Experts of a small language model: 320 SwiGLU neurons an expert, a variant of Adam for the experts.
Below are experts of layer 7 (counted from 0) of a mixture-of-experts language model. Rows are named router (the router's row for the expert), gate (a neuron's input weights, with its number), up (a neuron's input weights, with its number), down (a neuron's output weights, with its number) and show model dimensions 0-255. Each number is 500 + 50 x the weight over its row's rms, rounded and kept within 0 to 999. Numbers have three digits each.
Before each expert's rows: a language model's description of what the expert responds to. This comes from a sample of Wikipedia text that the model never trained on.

# expert 11
Capital letters and first pieces starting proper names, like J in Jerome, G in Gevi, De, Szcz, and initials in P. Singh.
router:417506382424559484481436501488593541483494494516494504429585526592472448461472533548469446390486460537427467485499521533505481576475483468623644492508546530486498419481553469383465480528600452486576453509456438493473549548514510388437541433532496517564530526492418493593488519517504577511474462478519548564465485489438536534536513446596367516515546463537543489519529516478520527565422454481551456490495526515517357528443435505449476430458525557546536423564488446520458509461534498402482405513566500380430414436517472523539514511523522526510496586499584528543610502510539402470502447414525436479486558507456470597490559540466468465498479440526486503509524531383497495524576521512574543513492372544529538553465551475552495501488569410425468502481523436565515500490495464
gate3:505568446501492474525479546390515515501494497579445473525475553511365483456478517450509504540510488447572519459436502580614484518488537545563473500490510541568522477516397511577459527458500436428446582546550410409488508512456455532509449468472536558535438496437552598477485451490475523470567501428438499452363445492483489557521493495527485448512416510553532460506528430503490518494503546477472429514527483517566454486454517648477448614469529472425501495588518495559495486594492429409478492492607453476604532438476499593425534446482432504566554495452379536524498585566564533403486499549529584551545482449458594608508479443514494543513431472506487556544427489411487466570475377498568538536462519530591545538441459566505491518453481453501467464448526472458493501422405538
up3:521552477483426518530518519494507555477406516473491498513492452561451646551457561579534509497515426561569461537467495472484609502524563478442422537493584496496532491452481465584458479544451506566431558439566544492565560531574499579479488468512505521445426515524499443470509481543508496521391521469531516542431497513583550488515528527594458387518515543433446596564432525493490509465528522524517581506452474642485498534507541605410560505529510485514507518541536530353442510526547445592492557526481547523508556606506533536547503446487541484462511521508480514494453518526527390400483544414448538484477482393564523527503383499504564528452489453590481475569445573502517398521491392381530444519532474565484523506447606513446624505483524488606568488549495506569525488460465500
down3:572459507493534523465494552552541497488450413462466475417513573420500548507471500478442533478464472532387512409519432506595497490532585504506527585553545500431393560413521539566567387590571493503527520539525456500445428440553462447521407427499527537474516540507454440474501497496458599460480557505503530440542506530553536481503507483533515566527458560561432531463498513535543574493492422455507444417502568591520450502547613451560450503478522544405521480546568541428434551514589518515480596481581502518537528462482545518486522498486518385514437414468574559445538503572468538459462431494489588454565510534506505532527491519441501509560565585539439526471544523437415488408518403547550483508568519512557538599456563556613489589543565444498467539396464401489495473497479427
gate4:477424424486526529499452471498538478478427521447536514455544541542365405398488444546525531509428468433533354471494544538488547455526460440439527461512496382601534497492474466439507481456553615510500415493546542486491470589466586419522526447525352434457460578491416464477471465549528500562465443512470496578467446488564569545462518432518520439587522524574526548571507488441536502423475494529499586500427420553497504447514438509565484471587577490518563504578558474495460526541494511459424476499520442564507486447527410442543494608467476483520524532433482571556481492531426401589431518511494599582408500447515503448560515480477484460520465450404509475444440492484418483482549431495524561530518499485521556545583522489525571508583480493466597442472545491553456535466543464
up4:602479495580455374468460462466494463524464454422485450521532583470535512551554443512426443489666525543474580572501527517472534497558494438413434597368493520502497460419425571494581549497524500516486586472535473500403455440581479567500393541501516537460452492432495459389530498381428487418449475505446459461542488581442472509548442463500443458479481484537610503446421560466526472460451459554378464499448540444529450493484470508498467499565487559530495510474476466581522569541543392582585512495487518482459577533507491529490424517523439387455465422456498459410519502405518552487549455551546586520472556439518450487486513449476475491500488520455488405504489474525464469501383471510483557563527488510440526522437493519534495555462541449540510560497410517419481545491529506
down4:464497495497486526551507447494531499500538500538503442506565519454566579508535448495460452546526503530530502500423447499541552467485584496539451460610513495524495451614500445482496521535434503488477430477504438557385496502516497549423490526439470501553508447511476548508399493487533515473445579509490455448516481554543475529455475515371401503431544551499470469467520461560487545475480557564526588445543523509486457482412427505444546553462411380438412464559497528499478511448522546568591572460473557542527488535539588467436490548499567466581490511455516540520325524478459479507495407548567463483515496489565521572408393438408531430535440408561516546506504432437481495521438398454491458571451487447429508501398571513479518533408433522486507551625496583406499564514559399
gate5:416513464512547491553443468574579536435450619571517556597420501508473522557509566582492432592473443493553463464524506453436499576465565571398443497530482468572516426544582530478446528495403541601512471425466507457459486468450534496507522488470437465511517499566474376434413542505570605466522427542490527557494462514444506509469542476509492398508453545484483462496492483498476557446446494417462451484549454564561592514413392525595453514524574598596496523492481429491453466499408527526473531523578522532535526527501521595499472546420478470410513533438398420487433525509491518485514491470518494530428486486523420538465465456488459531434607506474507439567497467568434498627534520451601468480453529439500445489479547546570506443567492419497484504507484530517438440541465419
up5:478518462459547494537568563410420488518492553485449508447527416504489468599427514586503452518431479471605449538521432477498596449473524607480474493365442511499505553600426488524575461516470491531389532503491525542500545490491374547529490470559547504542536439561486505468501569486494440488477444600531557481416416463555577508530472491485481526496436495564479577476509542464509551446548523515474518411544539493464488404505514538463454445496507508434374431483567440485480463527526491459524527523479446483432504459434457418415575450602487532456452560461465461487468370489517496485479525448533520457559461455469492450544459620430550466494489512472577481471467432506523456467411487429490549578440601456576542512517426470485469451505444591431469568440450422469513519373572529
down5:529579394526469539442528582443511551503385441422555423498472538478555444504465550471498503489414476620440407534449426531403555453382590516521490532512522417517526487565457471474477412520474577590487417425405522487510440579460518568500456445514478474442428542488473461565470575559646510480490389418531534555408502513484520513606556595463510570547505428472441429491494525532551446583502483549485468507595498527541568536504506492528507524457558466468544483521545541490588529542443490466453447467442496470552422474550627468552541476458530545514393516459506502502546437513513486499507514570467533455476512477446438516535534389430452439459515471501469558481518435482463533506496483490463561608563454444508403498465470541582466531461571520546518536455520529508493546475473496
gate6:488565485557550463475530516468486444557532465530515412561424515523530490473463505520407542521510486402462525489504480466534444541528553467474462512576433509434407549465517606530475533491490478553562542599416449530473453492548507490486430479523506473515516474517479463519561455491477542576572549506469533519508561518565500530471486460434480426466404561468440408534518438503554491540434530443397505478454536440487468540460486545517495423582411522479506421532536493452535569494431568528497459404567551420460471583518603652574424483542490502561417547407497595441511447417540396473460429461493441472513550483532609560516555476469508495472473510551453485451474482484459554433528611433572476394493526537452470515424585320442581520534450512506549517459517504538541468486533491
up6:520476458502451442572460495552500553587518454530401482515462517485523494563369502538450426497604437580493541553400514538580429550503470487544473572506560507511524516396514499500421549427586516490514475488491483496446486443543514548455498467525422404541451502530471432391458469515514492526497513535494437511517522472471461545533448433373545477529551575400459438498579468451579529542455517485462449614458546457506448428516543496526511454513521470559608486536540463441398429562452527455436467435475470486517519467441498423454445625555544404537554496523511517413476459535475500456600563498516471507539495516500543592483550452516458511601567532456482510478512473455563550482459524526476512549475489552520422472480617372466589553489486502498365513430526538590523532481469425
down6:474535580565535434490517482465477505506485498493490631453564503465537489471515519525425537639520462550500506461474609473462574465475466558447482416470533501530548524442483508514510563617507504423628550413434468504555487495550562442456521465403597531529475512471488436410411530472470571487521553532512529571512474551473533496497518441515581584499543510458566527538461528454458609479620539483446481632501538534501467540537445447426428503420592541525486557453515420507457508463475458466515498485530522540457557479520487558495482516431448487501479362457533506527648496481433535494460488441567531556433591489566437478472504497437494583485523538568522502541393534476463392506526490436390514557435526579558531503567410509424519468553557483484500533490527470551543470447551525
gate7:427594390422552543493456460503512443566462570473469543520455521470460455513555444489488509467479551492498580492497495528611449518503466436554447463576568529586531435488510530517481550523543564490469541506500519503455527597368492396484538515389549601546418606446493487554506538507567526545534520508443512534516453409506599531508487463521547571489575555548533494497471390494453544525542494507513489482467420512495496529470586481518528475470541515459507538548465475549517448553517380514495492514555493511518579526500558472571499411532381485505500426589502471499498431523511478536497527515484411533539517527544552511412509433437561454473471395471556436447516438383521567485450569410468478605426432502526503545536574518598429454483474474393478441411434515465557429504387489
up7:565529512509422557516507507561516477499536507517567551534543523505454543369421505504609538509470479550505524384494582533475517521545512453507585500483501458401582482490551466420464578509443525515459571487642464389476592570503520497527457551483482476518481559428522459499512578486547521501503546493509596491543540570582593506491463472489515493423479448488541479414498482461469535573381467530437529479556467493494510545548574443413480541455467457565485414508391518472460573492551494499592567436539475553462527588412565499535513539504522518538558432577515495418504548564463463519493488466413393464560589437424525623436545400451588506494502515411532515489497469528495536407507525542508501494535488530511518488449489513536430430473408568515546470567478498462558481436404578
down7:503538482487474396492511565485576501509461438425615555429541538505471439490382440531533450465537535445551504418593501498479526500522474550547475549559448562432491501487465412528570571472462426548497426471534537571542502444504441503493491390550493513507490542519560546463609557522452511490593505565396509489520495564453539451567390518537546459625558574504501437442512505427520549503510542459441549459528612565534558550595583492431545497460487458578546535380432519554521554515435487529536475500510505455509505464421568520540605436512535515515551541481446493594618461503514576543575459540466493499498527520489574460466583516442497476462577554465483501492581496501540512444555557482465402419452420552528494517497512437439430528489433432385492533545479524450474501517481462

# expert 8
Apostrophes in contractions and possessives like There's, Museum's, plus and, or, but, he, she, who, and accented letters.
router:531527479572506443424462552461516482568490476513396497608534464501492446470549540550457460479556520567464526518533440482443575560494492567423441525454538501495576515442516533518513539478486432458432562448512459522573518595483477457445478492476515453482455553431465509529501501455453561516507454466379604599464504534441502534433476462540445497559566536483470491485452476480387542516479407420523434502474460532462457464538475509578457519574410502546505532537561472609539519462387502547545510535469573455413462487479548504503384513553501481467527371498483432539585527467516490522553509547488537439519561542553515516432535472452381449477616438482417472468433572587441473372506534474591480526518461649576510456441588436530452526485552481445485528515490527512479433462464406
gate3:490458480536387511441523467467552437498497543530526501492534478521439493431529505450501448519467496504514460466536470560508422572625479550532472437482459488525569539549444448449524502557482359485459507553451546615422574550431386415451396550414432488430572491434489592416470536539551557452521550551507494503544484577474513408428504465538425507463536508493559489561519538431473504395459556470535499353501460452462529546555567458516520493567492573549479534543548484483454533630422540479568508499469517579518494481524542515583476486465493514484527474528572463516497528454551570518437478461619488597467469540438424541584565472512446460510484565540512518476453524510514445460462493464469505503510473446527431463426435526435472509522546543585515490544489380458449516552449351
up3:518593525522497546557436577493475624421466512456508374535519546445534498562426429459613533432462535516437595512515492517419514451372512519543534569542463534538475495536488519432573490441426456517509403518486443427495436439534527440470583509586423494594413424453466514486473546461567484482459464542476521478466418495455451498591468554430539416538536502525506512441510537552559473500542551495498502596551536578489542521469517485509529420380400453514408489442461569521539454468499455538433552435552479456420478669461413478487519494552505456515473523562461438498480469524471449432532546538437461444612542464427575459505507451462546453510571456507525443467534471500467584433532507509531500546459422506496511433555528527534550503528483452524470446451520495585455544550486526
down3:544508488567521519482479461486546447513511552499497509343547510470453538514582491474490518539539453475500468482459569438492511440530525467544406511371497475462540493547515474417527504565446531458385529504509545518515422509525459542508409504546391510498544566526437485399498513560455501450524480527544433505559479527535485408544443501511592523476452482417609564525506552416512553504494559550534518538456505498457490498560489469601430564434536536509538593423588461467466457523566512419464519573446504545476447464458620501514520518434501566542540562471621481528358505460585505452443489541597553565433513456496520444574451484475455455432552480460442497543577457451530548472537495454522437501431516502594509472405361485557560530548405566492523507462404484435463533514509446
gate4:438552518518561479521625578488548565411487568533530502437512399531536449560411472523520508580480501393519471496400516501537462465396439484549495460548410519446515446492514433605470441475600521498508547414490608562459505514555562513532475440486442568559502531469509534473406468449528512601505534437522545410558444566502581472513500473466411556481514541462380456491530506556447525539542548437441462500557580468500480475508498490535478446385473449507574448538489581446576429481536471440456483447450596560487616491487504450485546484495556554522520548484542519422476514396416511440508481534478512536546387456523469428472533474425495369547513483468555523567505487540546502455482505518500393554507548434505486468448477509563559521505523470573499554476547542433540462503467591
up4:520508507430520458559536517545595434523414465559464566507499539418429500602413455429572487546556609535521461488524548497501431421471506531561601462476457448504495584558431516436511506514414546485455577473548516401473474576463459512564440589502568432542561564544497476407461423385465537425499524494500484583477497480431529508479416538499439555457506499565523494435595434523570510461486496478536411513515500569467388510535499548502506587550506497500473550534405472545452581502534471514490534570433402414506570474499478496524485532591505516515556508579462435491484532504542456493473485518538488493476450451537398491555533489547492439514428488440493513410435570425569531579502461364568523483546542507485430458574478489476549480525522567491436534471628541475539513585510548
down4:492510405433593501492531502554493456469501611494467454484496460462506624565530477498497470565498504463426535547544446579610502432557468503508534481522538533478474489473457544526582509555462389523485557475428483467593528478501466493550531488514530485553440449531532540504525563518472517511506454586600408480483511548568529528493569534516412563496536464530427555543586479432542492481466465564461447473514578563442466435424420509554479474470522442545535422554451511523433472416562408473434550440478448515586415535516483574466544489451439521422513583500560552435428503501423487527619542529427520560528493548491474652507510561440468511427546508554479522583473461437497513454581512450510518494554497410441489557495521508490496520499510530582431607380543544460602383495500479
gate5:499586506601478483401550538456518478504422456525446498438499577488484460545458517482445420564498485538534579537403486515564522470573452517499478422487582440440529452476527578445540472516469473506472518535632513536500446514484536472486499548513542598577454485522515477525551454479470504541528522496467515455477516480561368578480469591504439526505439469600533515551563520530457499531505502563501419514525528442552501542523487563453476609592491483522503511491484496447492439542506472394462471467435490510432568562516588489525470376509480565573501614550441536499398491441434513487434509512567469411457491572490512610504526559441497459401578564468497522555397425484609551477524555535486528442479460553519574507512532503470547440572502574410482548582440545403495430504450381
up5:520469501496392561594567463541519566535525475498553437606510513488557494497530509473502456531481495443432501607530568440544471492432511511439436527500418532584537528435563643500544587446491560523570426446566435508498515452347501459495470574573426561508515488532569498531481419611511432614571440562493526536511443535436473475541539470585611524477508483538452514407498446545520507552430517585502514454502479535631578483526420490422581460426494471496460568492417514513480449479483570548512479530475472500451523458509500417419512499523517485518415487556516414489441537532450562494491527504529625451493436501487481426504560470500495497558561472435589479445530521440583483447523554457502517524447507565592478479518428529501558508544445508548510539479454595550464529534448533
down5:441509411443464507529406577615464524577514501497498557441512500576527499575468526527527588507467452556459489485463394518534531551518430423473461473508467570437522440553463479475430518453645475508464563518399492506510558463564543459517478485396585543540530438457469466397499509509632551511437614456535493462544432369456560550499503408509391516479441503491508514476563455484542527486441408530523537587575547448472475492488516575543569557519526529539521509561511515541479510459536509464425481534574471530506486514414367614526515388476454451485517489529499473518538483539533450550460466472522481509598547461412404398524515501553524504429503469496457557460586447488497504446507518584415462452483496450476536537507485545566498552510508625484491513518452463498457421485561506
gate6:458550516561631504446491480622543460562495521448560390473474487456449464493468497423537396532411475547515480585523493510478480514542434499531432480363479431484453561540465540457503510493472624485468506574522509595465460489554596543503489568559482464512540529437492624470414386528449525470531451482480577539424509585625503434390577503547518579512504505589479440540452537367473435466442530489499507461453498577527520495439465490511539635528515537432490478531522435483516485563488427461525573434520451492496473552484521545509497564498475487428516498461467485448455552534522466514538516557560541450455472540552527535465493509422444489433474497590532476463519484518476533487477445416481522444472486485446578557422475559453506460542492592572521465540434491491406604504527410
up6:500491496477580488493478532631466425514462560506480449565503509524443376461544582478484568601563472510608571512470449590485536469506547552443487481409568460500487581465546465495558510488444507494439503498520594559550499507487461519445437527532461433569512492582438487574498478517466462498557480524435509523441452567539507518493504430503497495495512523545561576555549462393456470491501399588508547524520520458508539465526423465564458590560569494484489466448513559521521447554444520474508488557522605509511480607534503537529531503388499545474527580594481507477478392482537479470509520579576577492481554544560566478501458468511423505536470466557528607484539485632487502453583455501416477452360479564451563583426448615493518508598429521603501502492549567449485511476471538
down6:443467488491492484496603478475501434486497508446536485548505525533467478616560502613562518451513502498496609533457487467553529555538510517469388554494489437457462583572510553547422481604410552556547524501509447464417476496476576517481542520570597529571466475442519553459496550571464474453490402530404466404553498450515564462500508483411535504418456519472518528544550474539448483500570595533435562587571444570580516456505396548513506433521583434480483434428464531471480506461486567508553524492513419477469513474478545556505521499488457391575421597406536422487506478421488493411512538456533506511526411502489545528493502435419528421500565449483555559539493551530468457519543553453554503496607350489592498435530452474525567413482543478505521476485593474434470491502532549
gate7:475442522480402423471516467509522513518441430460421470463576458501576491622540515511536583562543518600482465546577508477548500548555474469477493476547479466564528487536453556536568488515517398402461548463493567465553539610545472523439409471471618551466504581518548544461491545473540431523500424439534439541557408529530565515535468429456491569535509511482528495535489456424548498538529467515581446498512415518538359530540496498569556441531622484469466498574504489490465496372528516446525502539523399519497632518437498405505561483499418469498471501530561486582458504488431513569464489571456476497469472565519490510457503545407501520508521466469411525454526524439511452499503587454481580553454403457477629532451550522568490540548508497475479435497472550443628434456458545
up7:448443544535535499564484462439602485548498527432563510504516495490442503572595506501467501574507510516464438538487501433527531430479440584445321559398606448471483536560426477536498585517450518478476525529564454609489493596557553442467492494570431436538507496508461458517491490485447472492471550525444477594455529538496483487542589510508514633477542539539467497553477574464478513566536424577550447552513486548478510502494426518482479579543492388583512426503586544512455449470536501433521473592451563452465526471452540406487582519496488495516458472495497393418484524502455517480537490477538511506538404569481606482478439481476546440607516438568437590469466564579532416458475482457533457521500558599522529566462469592570530500501418516559546566490466478471450558469567437
down7:511510526621499546588464449441395534563521511538537437492487527456396495455428453486616503503547519525538614569456557499547432585603424542486544457530565439435478489475550502553509467557593512469518529458484499542534463519401451441514505531571415544595509430467564554528518540488498583459494476492460548530463558611465517507539561492527550350517463471490550506483475464419513490514525517423533534546547385427486563464416563556450433511515480479519496490445481425543496500488354503472577499495466516512503515456486470479423479468424587557550447574538473432506470518417413548487457472404558480477525564572456571610459536505545517467431462445452490535412464630497526488488473541564520449526484558538499482421514501419437454456551488512466490589491515493544515495488506499

# expert 7
Word-internal pieces and suffixes like -ic, -ation, -ian, plus institutional adjectives such as National, American, British, Air.
router:455467617539445453557494482498422530532532591501527588475410483574483452537432436434449468442537459534505494439552470482551464590533525573450510596544502546520578411464563528582469546620483541487456650449471522424507586445550465523558452496568560512502496476486546458433523583507468612440436526482430500441478428600571461517480532524556507441429454473547502504480495493443496479506482495528424471519533414492592482454537553504461406540406485520483480511542450470553454507502471499578567509528500506435506529616455380560494530498499510516491506394469509472560499499420546532500383516496476484564500455509502524494500547495540543421465554603418518512483462535526439449501422518447544520514604534572560495513502520606596462494608490523502566547426568510522573512479475494
gate3:473594558408532484489512438397530606453559485558377511497532506562584509577535525532456448472382580493502496484479454503435415492518430494496418475518498503521452488422549428466410502469465481552499553547525470537370530503468559490522470447505504456413519487487445510454610555481533501559493540577616491489615461594495588490549531485433623458486476420436415544535531509550595509529461466521464383473509567507497501457552493568542571507578451494500616509537378512481464440548490487440434564502495528462452538532525491492526538453564454466441494482467600552469493564616544399481502446450507500493556492468484504501420452540435485513541506426565446448489492636514462514430508577495471477501474488588461518525499542499460446484491486536515426478531578493500512495459441512
up3:525387488574524497311463566510501432554460603543505482543499565480439604512558464585514471531565569448517441479510549583524476439510490436475518520450514477490512640521464489556508553511563560557553522464538487489505579528485556473542473447514381480599457431576517547512394365539532472473501485517508515438381577467524408476401469482531462549518525494483485581468484525554519485446522463483468472394532592586384462533455534445409503472562509491443452529525588433520428478512423489452486539510505480580485507435495486544533447516510499450544552426520470514475437488532520564547518507538578441587519588485506529516504508492470500459465481492594455515503488545536537408548516467497495476409455515452523578543461484424579510455560551616555512543482434505469515527521544467
down3:545445344470497419551486438490518521597391579329587516562497478513472512543507525501566448477459576531526554475559505450431476439435474551504398471506476651511547518484417498465479510436490499541484558553556540520515598539553517558583471503493525530555527474482475503459494568611523434471510567466525470497505546487456577533457401553409497548526498484467591504486555498542509457444540555567493418463444524497448506560557555456496575478546448439440515466402567512496568487511474457451495558617450541580515573576476458484511594485436542509469522515469438533441450491491501514573510431474519444446555466486556448561418461433548502564473418542498490511410461528480481525446508535455508465472477476458517562449419503482390473538433509522449508416548451469436465483545551438
gate4:519502455471535436492482471525616506572407551491452481479478573557419474493565557595400473503440476545504559399508543531517456541587455554517489514523615466445530512518455523560408392492487388493404530515489568540518462485493513558529538406442602571493492468486512496450514491503519607501607458448490475431491607477520510581477595565543504588457491569530454468526426481453514487522518498472466517485580372424488499565489435545500454556564507418501571488505425548544460474526530544464618497536444471497520567532436513504491444500442505459361489445551460542508514500505685465488425484488588519503451487582562469501475590557410547465487485462511428555525446495468513509457472543454488539563602527516489560467430533527512514519566481567504492481458542481483484469545496481
up4:523487446512426513395495492438539533512508479561436477476431483531432482493540463575501584506497464518481548510497526508582577486559448420438532513530451564570503439439527516474471452507542446557480519468384521489390500532516510452469580450519491620565448484614507462508534434494460597546492494494460508451438498506471498589505456472440406481421513471475477610504495593617513522484556602534537482493531496483537463423575476599520504518544525521584411563550472546538541570471458541460542438456422545514484526514443522540469462471472468479504481456562560422495506432413524602516442494658596541531503537554511469492486546456527429408447440511483516569556544469432529554507457447552414625553588518517466504429528463609501434534500433464539445499564494528504535524518562570
down4:461467675436492563551507515398449451499500505441501533478469500484517480510521487497569529564427480562561488497395470489567495526537448524473573523442424511450476546598539573526399469556431469493531522483581475518537540553528538546509484581596487500553497554543499574502537475559440530621463528572498515507454555517543390416539390524412490465449547523599466411370512515447467514567445533585413449514494468455555512450462555471514582446550560511530521514533527494517588459543378502479442485476545478489450519564447460422455525458490476469440518494388503431461549455515545480510403526531514534464574469470449498388430470510493522489509502475532568487568460456450568482643510504462592498431476478538469498450504517475446510447522433496526564528503410458496516468521396477
gate5:459522522585433471539553499533593522405557578482460491430485440448589431424492439481399449473549505424524535576529523472529497486513506506518564601546525533515547493418438526557542465481598574465516564527442492430486435550558588574525528474551530550512425459588554607535439610523549536571543501423563463543463503536479436478420543490594521491482571465547554430457471453495536578483568469510472498540546496517478504508549580580533526474475509507514559524518429462554468561488494496489558587464541462416532452501500524462520525446429443462583581558556448494514481523456533518436549566507472510595556463417516477463491481460467619483591442578529475502607466491472616529574416500519471519585496508439550497480527519494539577520465521575561584473499428611557466500509561522
up5:453523520615507475526481533553487483543530559526504545487546551435562484565492461398424375523466529513475471515544575480496607508469500448505487483509429478465494513487433558443465461577624589565545509504529576446483548455537547547483507576458592529480533485534529581500458546483536510588569460451477491496468563526504438459460445549633508538491540545462506464431490532508549517475478559497550560401562461481376526483445486517523470620472554540473470607584541589537484591455482455537490520561548478508539393504468534460543445490427434488551460485474489447519489434576535472607530515480523526584448535541465466554522570443527549431538541538473478503496521476497528452591488496555524478561596667376521530434478476608478516500582561475521424510437419496480456475521483479
down5:497500608457587434519551512525484453546551563468464528507513497458507547461481446555559558523593455416554560557509477536523445445476457502538454529506559527506535591537577460628441481568477478500516465415551407450586519599462463540519566510484450433521431444516584518615449530508423546618455401506501442511528516452549434521496463474437542518536440466474433421430498512593464471344476506433514484533573483497552501473528548488458443522475416504502460518534447513512482570443546497461513401504456517586462504485409518471505478508556457491541612467508509584504506556437448582603550481469452431529467464546469559450404514464557409440483494492499503511504477513557500521471472467604452539474485459637528514557469534464536455396416559558478465560474564560506520484536540528
gate6:501505504523466471549507572493448593526468556513490468589511467481549486499549546415450369511482537517506478489559485462556479507508581538581457438624457503483511483519451381625477551522449596526534563523431529486502562489519474479536514494424571473535504503365523570441425576410519527524470534467364533496489565489462534468528507424521544511558479422510472513465495439472512559492440570438417544482468487497431473531517579497518445444551482396500552529412492437571535487550556632484466521494499555578680432540448492560520508488540577565473523442512503488480521461500537546533564417482443471418533486486547465424596518513486548493448547412538580514491557500456515512489572477581470492497521537559515509490522511579435459412462596493519460431475515472504616516564488530
up6:491522426531467444471499538429505501383497525498448478407571582461439534465438518551641531448469469423598539545418476434559520480520482505430516582535408496506482421419555535454443523535576519533472549419517441547437501428478509489524525418428533471430420451501490497452537486544510476486510495551536601552530441472555443498561450504437438534548466511468581546592499469591576528603428509426578534491508462492547498538527568464492496567559492503606501429556482545474405428472495472469431525558507451491383455393477493416525486538478476500462471494466411495489518468483481449559478524574471447446524584448445516545394515536447491499526492547404405471528393500463535475426568524501525511458472503535559482637498558496547489484506476502533508536456540433450407514504551431
down6:584454510522538445533491479501503580437499499532484501484541554531518479466462477443623507393515457501494448565521503433552510469560444466402566475391558521470473520509472486511555418520458573399405521554453446374432500550540562525583482502525467570522512466542425455627507443614472552474515511473601543469520464498398486587541535497575518514540614559457495537585543478451421562500543497521400473523490429532541443551483545483491474502468531507438547580528509567525552422437531475434481453548404531511453543531510531448597447573455481479563523525446493552534502455488451547561498563513595433519485498501516455438544480483485571440521432539467497548580492502566487444562499376463474503542604471492416455550449534447500490493440521507495424532572447582497466552534581429
gate7:570566567395480476464534544479436438481481431463446425510548450456393486485470520436422495453444521463507492524587543489543545572588504400489529516516533549495508553412489535493511525493536505504497524422515515468494462442440434493509476448457530544445491391519514536444519472442572548591542407550458519501492426556540514534461481497485550564442558474650494505480425481517540415398454485500465500514449496438481527526487531446472466600475497491393457474564466558574533524460464520443548474495517419476461487518432509446492553455517509440442397446415517608471553629440595434475510497555414432509552558517448531475476503520473533531567480469393563529518477550492517476492490401416480509443457517560409549590450546502505476579556591528470438400436590523468560497444532441
up7:526453530599452501404462563494517498485549499483555595454530541567530490569459433567502566595443505537447457530445559465440489505409398512557529485433565532391450557537479476466481590482476558498475537515505508522476556500453557464547610542587517438561438429484408461478517461552491490502535575579523452532437456508482585531537528517532520517594497539438463445509557439452533445494504583540515569575554451494442510515475509599484534534519450635420407479468466507509497503503454558454423521482476406466554546465528431495473492381563574527430493517457495474496580499552488501477574509444492496439458419490585525461423485491492460471444505429504518452482553388516567458527523420483501598507547575433491473524429497530525595525451414518482554569572476599484407504502457583
down7:524549377563507439513539422562475446494468479534418482506505425446493562593507477525587505434592564455466485535465571552524563516448523493484463495521492539526464417540492495539532457522554554490454486474539489456505568481472518531549521435460518583442558537548463527417509451527524504505458610534584594518491549463559510472563537533433437561501483470472476445495497492426409493347532632471540477491499452498467572485489499419514547550503483489440459513526487569582503536472577389565544491466414576487423489461496577480498495456490535469476466485510474486475359505423487520483542605567438529474484459468506427610499443613441470499407493501372532444573507544465434542427496436442595551482435468526543573559527411575528416503482481403451482478464560509462527476484489502